Experts of a small language model.
Size: 11 layers, width 384, vocabulary 32000, 77.4M parameters.
Experts: 16 experts in each of 11 layers, 416 tanh GELU neurons an expert, 2 picks a token, a softmax router.
Training: a variant of SOAP for the experts, 6580 steps.
Below are experts of layer 5 (counted from 0) of a mixture-of-experts language model. Rows are named router (the router's row for the expert), up (a neuron's input weights, with its number), down (a neuron's output weights, with its number) and show model dimensions 256-383. Each number is 200 + 20 x the weight over its row's rms, rounded and kept within 0 to 999.
Before each expert's rows: "comes after" lists some tokens at least twice as common just before its tokens as in all text; "raises" lists some tokens whose logits its average output raises strongly, later layers aside. This comes from a sample of Wikipedia text that the model never trained on. Tokens count by the router's weight.

# expert 0
comes after: " the", " in", " of", " at", " United", " New"
raises: ",", " and", " ", " in", " on", " pro"
router,185,213,216,219,195,214,193,163,201,264,205,205,156,208,185,194,218,177,184,178,159,195,181,195,215,229,208,223,187,194,210,192,185,195,188,215,198,185,200,189,190,152,212,212,203,225,189,233,224,178,199,198,208,236,154,163,192,197,231,181,202,204,206,183,211,186,227,185,179,202,225,179,194,205,178,224,217,212,172,193,168,203,140,186,193,197,245,198,212,196,204,174,197,225,222,237,200,227,203,219,188,201,195,206,192,204,187,224,198,205,192,198,225,171,214,215,228,193,157,180,251,190,164,236,206,207,206,209
up1,192,175,201,217,166,207,218,204,179,215,218,155,208,230,192,192,210,188,187,222,204,216,183,201,178,204,191,160,184,215,219,175,189,209,212,191,200,193,219,182,193,159,214,206,214,192,177,189,199,180,177,197,163,213,185,186,201,176,223,183,191,193,223,220,217,209,224,213,188,190,193,197,227,196,237,201,195,191,219,206,195,219,212,211,206,178,214,191,203,195,212,199,196,194,206,199,206,189,178,177,235,193,178,222,232,171,205,203,193,192,193,178,210,190,225,223,207,185,165,193,213,208,198,166,193,199,205,217
down1,223,219,198,212,193,194,194,196,179,204,201,190,194,172,257,213,192,244,220,191,211,195,192,187,219,191,207,211,217,206,194,215,192,226,198,208,219,214,207,178,199,190,246,216,197,172,230,201,218,176,194,224,217,200,202,215,194,179,199,184,187,174,202,192,207,196,191,249,207,186,192,179,154,167,197,220,157,199,215,193,217,226,205,160,200,239,193,183,207,197,192,193,197,187,218,201,182,191,169,202,191,229,190,197,207,196,225,228,200,191,209,227,210,255,189,211,201,200,179,193,165,218,164,256,214,187,237,241
up2,218,243,234,174,205,184,174,227,218,225,213,184,190,202,181,213,220,222,199,213,193,242,203,193,193,212,163,156,205,184,228,170,184,206,185,217,211,199,206,173,205,169,173,181,203,192,192,215,240,167,205,209,185,190,219,200,221,218,170,218,187,190,158,161,220,229,225,211,231,202,196,170,212,212,199,216,201,182,216,199,198,184,163,166,212,188,187,224,219,188,241,189,212,256,208,181,234,209,228,207,197,200,177,184,192,199,217,208,212,217,249,179,209,205,223,205,193,168,247,179,228,187,198,206,184,172,203,197
down2,209,215,195,207,229,204,191,190,193,214,215,175,179,218,199,208,187,241,231,210,205,163,206,175,216,169,219,202,216,207,203,171,230,181,177,205,164,191,198,198,208,191,178,195,231,180,217,187,220,214,190,218,201,173,164,230,205,203,225,170,223,207,219,200,177,192,229,190,206,203,189,195,183,189,210,178,214,181,184,214,195,208,184,229,213,223,182,170,167,208,174,235,175,226,222,192,220,213,198,225,187,210,237,233,209,184,201,147,201,195,195,219,176,210,220,182,196,221,194,184,162,206,195,194,210,186,217,224
up3,172,161,222,200,214,170,212,193,199,210,192,217,175,205,184,180,226,213,205,180,201,225,205,225,199,215,206,220,204,208,182,204,179,204,173,222,209,200,205,164,207,234,193,203,214,212,182,207,212,170,171,183,191,189,180,223,170,207,177,210,215,177,215,197,193,157,172,175,154,217,182,165,178,200,191,207,206,214,199,223,154,185,178,179,194,218,198,198,214,182,212,160,199,183,225,172,248,242,183,234,199,220,191,205,185,199,208,214,202,204,206,192,229,164,184,229,210,177,189,169,181,191,211,184,222,179,195,209
down3,201,221,208,191,169,232,163,212,199,185,236,199,190,218,209,186,192,216,198,200,199,195,206,227,207,194,212,207,213,171,206,190,216,210,214,190,188,184,190,221,212,181,217,195,228,193,179,215,184,183,229,199,214,224,202,200,226,210,197,220,174,231,183,186,203,236,219,228,215,226,193,226,207,223,219,171,204,179,231,221,206,199,188,222,150,208,195,185,220,220,190,218,211,188,223,208,198,184,234,206,202,252,221,188,221,183,193,196,226,198,173,202,201,213,204,195,178,208,178,172,213,198,176,185,176,172,202,199
up4,195,176,195,216,197,211,189,198,174,207,204,215,189,187,199,209,189,204,197,188,208,178,199,220,201,188,211,186,216,206,201,195,219,163,199,191,213,202,176,204,227,176,217,192,187,222,239,186,221,202,188,201,197,210,175,221,177,198,206,190,191,210,198,198,186,218,220,196,176,201,236,212,220,154,169,178,210,215,231,204,221,224,211,200,229,204,202,160,202,193,153,184,227,219,223,178,206,205,182,145,207,203,214,208,210,188,187,221,239,224,193,230,205,235,227,215,223,219,191,140,204,204,196,203,228,197,192,200
down4,189,184,221,169,210,209,206,218,211,176,218,205,234,204,232,206,221,193,223,235,203,232,177,208,251,215,219,233,199,209,194,206,189,196,188,197,192,223,225,168,186,198,191,190,188,177,204,204,150,221,222,212,171,181,162,199,208,194,198,205,185,203,200,206,216,246,215,217,221,209,172,188,169,218,217,190,210,204,203,207,189,235,218,155,215,216,191,213,202,209,180,183,189,217,210,170,211,196,210,201,184,223,203,179,170,172,194,190,174,235,173,233,197,192,196,194,179,213,223,187,192,164,220,206,188,203,197,203
up5,199,227,181,203,233,146,166,180,172,148,217,208,212,174,201,187,221,242,209,209,201,208,191,228,217,190,210,165,208,187,227,212,197,201,206,205,211,190,220,187,206,178,199,180,190,197,230,177,199,192,205,165,166,235,225,170,174,230,196,167,206,192,237,203,239,216,202,204,231,199,215,187,219,181,176,244,200,189,218,192,227,181,209,227,227,223,225,188,186,175,196,205,203,174,221,191,227,184,169,197,231,210,197,213,173,214,212,202,229,176,223,233,191,197,233,190,165,198,209,207,190,212,190,185,173,216,201,219
down5,202,197,169,191,181,207,193,172,196,219,240,197,188,209,170,178,193,225,189,220,177,197,213,201,237,161,191,217,212,195,201,223,199,208,252,193,164,218,199,219,196,195,202,209,173,184,212,200,158,191,195,200,200,251,180,236,199,218,214,183,194,226,214,238,202,201,203,200,233,221,209,175,196,204,215,225,253,206,217,195,220,224,192,218,169,169,214,210,192,221,201,205,216,181,224,178,190,197,209,196,198,242,194,233,164,210,196,170,223,194,183,242,179,222,206,196,199,212,207,187,208,229,181,165,199,189,193,205